config.toml
d_shared_expert = 0
moe_layers = [0, 1, 2, 3, 4, 5, 6, 7, 8, 9, 10, 11, 12, 13, 14]
balance_bias = true
head_dim = 128
norm_place = "pre"
rope_base = 24300.0
rope_fraction = 1.0
qk_norm = false
init = "uniform"
init_std_qkv = 0.0256
init_std_down = 0.00418
lr_mult_down = 1.5
decay_fraction = 0.612
decay_shape = "sqrt"
doc_mask = false
Below are experts of layer 2 (counted from 0) of a mixture-of-experts language model. Rows are named router (the router's row for the expert), gate (a neuron's input weights, with its number), up (a neuron's input weights, with its number) and show model dimensions 0-255. Each number is 128 + 32 x the weight over its row's rms, rounded and kept within 0 to 255. Numbers have three digits each.
After each expert's rows: "gets" lists some tokens that make up at least twice as much of what it gets as of all text. This comes from a sample of Wikipedia text that the model never trained on. Tokens count by the router's weight.

# expert 250
router:147109110143104078097067101143169117189042161133118121145148108103129102149169109133168157109144094142075081111140158181124094162123134151148091091153116106124123182106119145136131138115143059141132144113069093111158050119145179072130156096105178111142102101090099178067087078098128094091097091072134150090171140114098073077121104147141166154194106146190114212190141141094105134162141111064107159124139132117152148083122108161145161160128148127192149100145113099106135101142147082077180142165121112089067131124074077076109137147115175111162173145066155161122188095129123148110126106083104127143138205130118174113160110170122119116141092127092130110114081157109107070090092181173138110154093139073111134149126089084165101168139101125144088169171103097134105155130134110
gate0:151116124198139139068156097194121147121152148172200163101110121178167166133108140135079151083139110109166126162137111110102130104091143087115201146088119095138191160097125183137114126147112150135136123142164122167051147131154115156158103097111116160128152163191069094093136120158131177185123131171108053122124097106155137094139160095158120180069094135154136133167095142151119181170130110207109116156106180122119126144072111162083100105129109096172152114115136196098111097125107159139135175107136164172164170159153147136113091118067169081141139128176080083123132166114097190085118072153123104113156105064158149172158163154178090097128131063118141126149087168110131151159108139086181142185162121158043141098119154159090120112122063135110093070120115117156125127095144120
up0:086126072071139126137132142157112153163113142111090099127120153119098115094174073131149126148128167073132129130135161188184170162155108133142082114084125071133079131075155109111149139185113088134087131114148137185147126145044112063095086137162121098126090139048210177106139152161142094115114144068106138136185121084150110130139155149076139118180138163097142152142130065083143136126117123129117097086134127127207095125124138140209096156081175133073147118084167141147099121088128079112120079117122156183128127136111139110139122090118165113083088131092112142193159107064089114097145111084100100113160160102124124159126150128134138159099095135127096096131110126052081163153178124094127110109127158033139121166179134124145083176068068089101112158163136113154085100086112184
gets: "Th", "G", "Al", "Ch", "St", "T"

# expert 45
router:183057160145093109118151110178135147062103113116133166121115151081128162066157104150099150113148062142139169127141161136169163133120161139124168161072126152137169122143143103120184098105143056173122097096140123094149119155163144111086114113163097167077103124093083148084127131105172102137150128115169127095128152138154105149151114118127154126184106176091122127149153131120103109101144158098091125119163097170141081088088187132182138157104164189165179127133137105105134175122077105174145081089084099134047166133170105155118143117108161149112104144186092131148086098071201121180183093150122135117139143072186134144120142109088161138074113122102069129108116134137179119157062115127146119088114109125209080090115113145123171164204194086115089183107092130122104151075066113
gate0:119095130113156133114168124076075114101137154134151118093140131116151154136172143117162095127110171080145108130177130105163084123117132121091145102143104153138139137146127048142104133131115119127079130101166181165128112157151092105087199142104173168143074128104186148071071168075115121154108134103138140143136092149091083145161123179147096121173160139154086186013078172100120183127139140147161122115165192117151103079138122090192108129103099134157111119101162148126123096079111173091195145082111058069176117114152226120114120184088138160136129124135117093106061169164165146147080203120139094124133067130084114094120088107126133127152138102122060074117072115193121149153144178141147128089165123183064116123102123102138146124161116162143140099163150123105115111148112160
up0:071067128137080134140135084110086157136128127123141117074105130105133173200186138144172100077141119181139118142142067108125098126090130109151071100101132111153116162140074189158117147125080122110172115140092145096157127015159086184057144139102134112119107136139128105128118162146078108091105168110152072139110171140191201152182134150144157104132187059125158093138143156105155105154141099142072157128105130114161187124104134133105113100090117166146204117126137152108116132065115169113161127124146128097076082127172189164164126117129134099090081147182130137130149165098103162148128154176071169167136119085140109093078086148083121181157108199147142091127173128146147134161188095092098168084163096191118112150162118123105108119118147114133176107174120185156124121144156140
gets: "of ", "as ", "for ", "As ", "time ", "at "

# expert 106
router:137127144135118079144131145177169112106113162093115119138111101114176042121077115126138120109148088118053154116066112122100128098080104171146075114166204134123108103092170140148141115115184191073081124145167133131127113160151077103122110140087121158116134108144138107168159134111118159093052143154111109152205139146124113118155140145199084118178094164163182087122146090137092099147116116107114160127066049185159098120086117080148116161120126110222127113113129141090112099108127194090161173119173073127121062117098119126126185150125126116104117140111090126074140189121146106204161067137127116148116115135129125101127165091100107117130159047092124109167105115107119082109151156110092077166068160120088145171151139148137123094077124145092089116094139081136135137204166115
gate0:112101112135153116158137158125118171085102170116154150159132118108128142130070125085148129125102214150161140117101075118076149144155168165085174111189099057107145077110121106107066137143118134126107069146138149171131116136134108162111150191110157182122098116096071115163113181093173115108196121140125148136077139077130077162166139171068192101079126115121074163091121047135128085150076105138157140115121175133119107141122097182147125110053097156094075129108183100156116143118206147117082111179163135123152151147142146054102146136145142115204167146079134154104121107154139132102123082123093164125114174135136100117057161065088145093170121131103130098100158134138138083141197120169145164132083147125134096148207110134122095118076109163129141132154140112097123158158165072
up0:147103104101081137115130152122115047116166079147052132074119152115164129134158120152113106177141134104093068133115144159128119154151166062113148145026124141088152096176155220145180109142169068159158119125109115114115109129087197168111117124157103122155125120154122204139111091142131094132123131178125115049103101120123128132121117058160078175030147131096147105192093122135069119096113131071117129135145102119121153135080099105189107184194137143150122156159142153148142130101122100159138118117120143164139128056154109179150081098086093151130131075136082132148101136145113172151082136134099104147140119127086138090205111125105172103170093148064158142144139121105123107121071174090126094146141139089137099129135155174132155122168122159110147118142179129119164038104119177
gets: "it", "us", "ud", "ed", "id", "as"

# expert 82
router:184170155129170090120102156155132111188111117147071074104193136157137125137144156095101109157121103136154087120098148143154062142169161118093140166152217077120091139176178132060173135112116067140110123134127108099165118142113159096111136128108177143161103172106121140116100188092168159144124123149074175151136163088122098084049122090087085186139102141072165118076128167134089145108121167175201119162126099112105170090185195103119122122118131169156108121154091120125129123103124077121111116126157159159077129104164157155105179158100114118107163120109176075167149109111108107155167188118132121099131078128184140127147085149083093164100195074189068133120154113087125169114178137134122056109171075080140107115115144119106089100189117100146126099121107117127128173119147131
gate0:115113108164095159133123095170163115070140134115073141158151137145114158093158115132185177121128120125152112109174141119152158152134118180093115160146166150153132088149090182125146118087149114139146144108123099132123095122104127072029170115100120161134160104117167136100138108128137130073153139121235138124145133186047128141089148140115092110161102138126123122147118156053129150142098174084136144126154183156117125051150126165055061147105142140116162118114159093152102159118164136091185085087109118114146105128128158070095159177161121158134132071131114195091179125147107116120099168141094100147136133125078141063149125145091156076126033075162128160140042132155116142107144097167146133200116102118133098125145089129166134096108098177082156145146091112135076110096117022
up0:103109136132104057139123114098171190186228100128099106127125159087109065174190116146136159133148145203110114159142099098184136110162155109092116099095092114074136170130143140097161082131172126150108142053149141093143147092098140134144098097084135133155124119129144105129177145129117119173053179104136150109161144148136103171154162125100127164131114119099112048138120116138110157117159138084163150156150161182092149124100124121176149117118121017126128106085140103131160210113097132141098113171124123199126086077056098167122139189129185130168136123136161113143162141080189082130176190133134083142103110126124100151135133186122135133122146171082130121110175155174129126168142127090124133099128148151084190105124146181099103114121121084179081132110109139159105170149098199
gets: "other ", "American ", "first ", "new ", "two ", "all "

# expert 239
router:135054066118135164139157158131123077073139179051190114148178086139121124119050170131153099123144097072090115095135119196087076172100116160142129188200118123155115102146130111141155083083117106093114131108138120169135102139166094146073117128185135163102084168148102104148112165090154101126130149158133135078107085174108114090114131175140090097128134192175115134090092142127089099168094108144161111052136103076118167171142088113115133089072151129095146131104165147125135138113100154126119153161127145090129137063172135135108172154132074163110093128115117126120161098119130163111108117159130212104125114169163161085099144074140103148135111082103088093116111079078121102141102139141170136174103083128087104130103102120188111174124075204144119220173161108090132135126131081
gate0:131101142123084058199108134140107035161097150069120140137184120135117120111173153084189119188154065169102100108103175133086094115132077128134121128202142155145120152141114092052101197115205101114125141103151133166087153149149144123177141109101115155062147135129140101116081173181158136166109076114120164089151142096152145092078114122125126145062166127117125169113103127117175167082086050089077089147073123139123115107088171138154136144100093136161151098086133134145111097107153127132070142143117128062132133118111116133152141118128103129163129147161121097121169138199175138138084165129138140118127148102121150108098139157118174112126041102150177201123114098170127118168114154138152141101157100125205096166180171155093145142154092126093114128190120125080163147083100099
up0:141129131116063164108153111137174120171094146142165131126177121086121128096173071150094132178157097078096055143126082154103110177107142147149081139129104180103114108132101118075134175088169096185123153140146144135093134106155168150182144110085134132090113105101180077108141151136152120138118101169108136119104117133158081122143099157112112088068171136167177189140144110097104179128142116088131122139148111155176119140131155077203167101142108121054223125078171068146160165095097103121165134158134118049103104156133075144148136114123208136157113147155148159190172160119129138126094157163194200161092144101123132117068153107183144125149097138124109187119117150176166126165125145135092142104103127159171124175170108075188187128154113109154169167167135110077124126150130101
gets: "a", "am", "om", "o", "y", "U"

# expert 243
router:068098074153145092144119078138143059166131159111078191123171139144077142139144117110139142078138102051192129113152168163114155088102114096177082119067161151142152109147158121115110156075171122122121128163138153176107176137098085108073125109086092106081138110114172131121075170063108155077101088115162152132107180122191094152150069187180094155087118184092161168150122169144151126148153124136094161113134103145129070093181169098151112142170117142163106147105160117137128129104111087139128064119147138164173074169184096155156155080126131141079143106186130157142090108080150108079114167126121097135145116049131110116167102148111131070101152120117077086125139147100138171158132102111127126093085148097136100138185113146156159114206081118108076117166127120150171093151151106
gate0:135127098139136152152112166124083096132138185110138168167135121155100107133091153119139116087079169108173175113118122122162176103058063099156111111128126129167115107092136095125110095189150158110161095137179159169105144125145160155111102114089167148111142144152120144084120130088160171145079096122042144133118147117153114170106124123142124102077112118100161133068152112131138087139134055111183154077111147113101143200099121138124097166155093132102124081232100138118133133150133144141067136131126166135143029157092114103170126097140138090142104109105100167072148142109165122113091039122100114090121123115140074186138136177093121080136134059199199140100056150138097145160133144121123127164080207088106136082184124140070109145156121065117101124130129123171181150158135089
up0:089129088132104152107092084139133119102122116138134086157154150142111092125093089109149105109136141110162127150156148132062084140139074045067113161138115121085173135131099116160171137139081101139156162138114089165168096066114079087163181149128135165136092061140114164122162109115074086092156167132112114064166152131137179108188145177086145127170103125177159123073090105105137149139158167119118100211133175186111113134134099121142171133083151146083114123118161124142153092173144139172144149106107144088124196097207111152085126149118060215088131106127138144144139161136116127156187171131154136143137117128144124117107139095185086139134149126072064107142084117194124155147105082119085132103139147113124069112125158035167128158104047115087116074133168172118129154129098172
gets: "that ", "of ", "which ", "about ", "who ", "known "

# expert 57
router:133132150146134076120101112105105075155155145166133126122160157151105201097131133127091136166131199123141083123073195095190096131176185078096153208100143157087102123111147117166101129124112105143167152160111112107163095150188184100071140138135118130120125126120144141130123133077111148071153133135125136171114125127086073118096125115124055151110126075118141150141176118143122127110137170066106130148113085128106112054174102147151105162044144169103113154087115137203128080171124085077106095119120151116072093173177119171112187119114167143136082120212152174173113122109107161104199135107146080093101113128104156117086104149102114096166177085181117143104120100176187155079173115138101101144121083106180132126108138151121147087155080127141086071136113112145190146158120162
gate0:174152084133134126136097115141125197105179190141170118136145087131177088093161106173112173138154157106140141035137133126099125123101090088112134083142147143144132113143123115098093133181153153129091162172086187037154137189115143087151098149089104128141157165117148138118148109147110113125118118098175043127093138139092171130097123134133090115140113144118141097143158149103187148123119137095098101095125124182105098172061108088124159164114109094139100098180088092185114154088114133158073101155149080135140088098142148187199098072105124128167127214137066164131171124139095150140163148132151156123077153125108180144122135096201146132173132131107144155085116091097132163159144112124108088148149101128159152132136196167150174081154169123074180071222116117089095121113101108
up0:093145125147131133144079146083125138100150172125151099177138154101104142174104120104085153108162158131101204093115069136099156147160130088066139124174185100127088153123152136144086107179164167117099137210133121146187094194104110124167071115174092138145148144169124126155118144156184126174188127110105174067120112098104179072139126107084169156088111168093119121095153164131115121173110121128035126069126154136147152144062135081141111136115178046154092116127109130114148159128100162109083114148113138109118141126151124150171100126113082117181115190144104172104148127148112136119157057073122214089106116169108104177089141129170140159151122119135102135104181132090215148178128189115118131088113103135137119141136132200125117093140097063170159118139100112123118098151069146
gets: "also ", "other ", "time ", "first ", "more ", "later "

# expert 22
router:136104111104114151143118096101154117066090058177167156099161143140171120111123146090126127062138097095139121117084117137124125174098114141126112146159101085151093172089138106115109086097073130124198074061116111087138163126085109176112117129146164094073105174127073134115130085115137141162132169082082098165095096170097093161130119148136125092082146101152129083121162121188146077160138057103164164094187152090119158157113100113155135108167119075127121157109199143145138050105093169147169128138077126144200098171144172127157124119148133101128149112238087155120152124102152149126166151176140117171140090136178122131159147161086218164197111184136161093168134178114138085132195151139160163160104135086114136149107121145137137125086144139113111131120117127117093132194090167
gate1:126132196111100130139091099126126132152066099110141165106128168102135147087163124140198122146131113080124128135221129122145145106165148121067115147103141098117125097145090188135131105078084068093146180126108153088156096088097144160146162167132175110126141128135120125164110128151167082119103129144101126088127128154131147131135116091120120119086168132156130102134123137187130180127166094121155101128147122155118131157196132215147126116147114093086177155089173099182115150162116105101180141128065167151155132192093075119151063121106155117147113070165053091173158118189066119119123087148086151199156111149125131158153132091093155128093072186117114132087112147190169094115182147221142100109096119082158081122161136134101187174194115137154139160105135179148173103096122171
up1:146118150098124149153085134139070090076126090148148174100150133094127135066099140153148084107118106120218138147129090134193149118125130135111091140133094126153085133136093186104119123093108148158107126166135106081158088120124131093128180164141090131148158109154168079120127102114151099092110069114148147039100102105166068156137139175100204136133170121168151142142203172166205158120173133148189107130149079130147128133133159139102171122107131093081169130096099144136178074173067106106154096056155139189156124105142077143102117145094142073158093105140140147161170132213091113159146105103139150181138115112137122121094213096159131148079159119112118119128128151134093080096195097144146128158111167162111171073096149149119197155091162105143155118136141186137173126142110177
gets: "y", "ro", "ab", "ou", "ey", "od"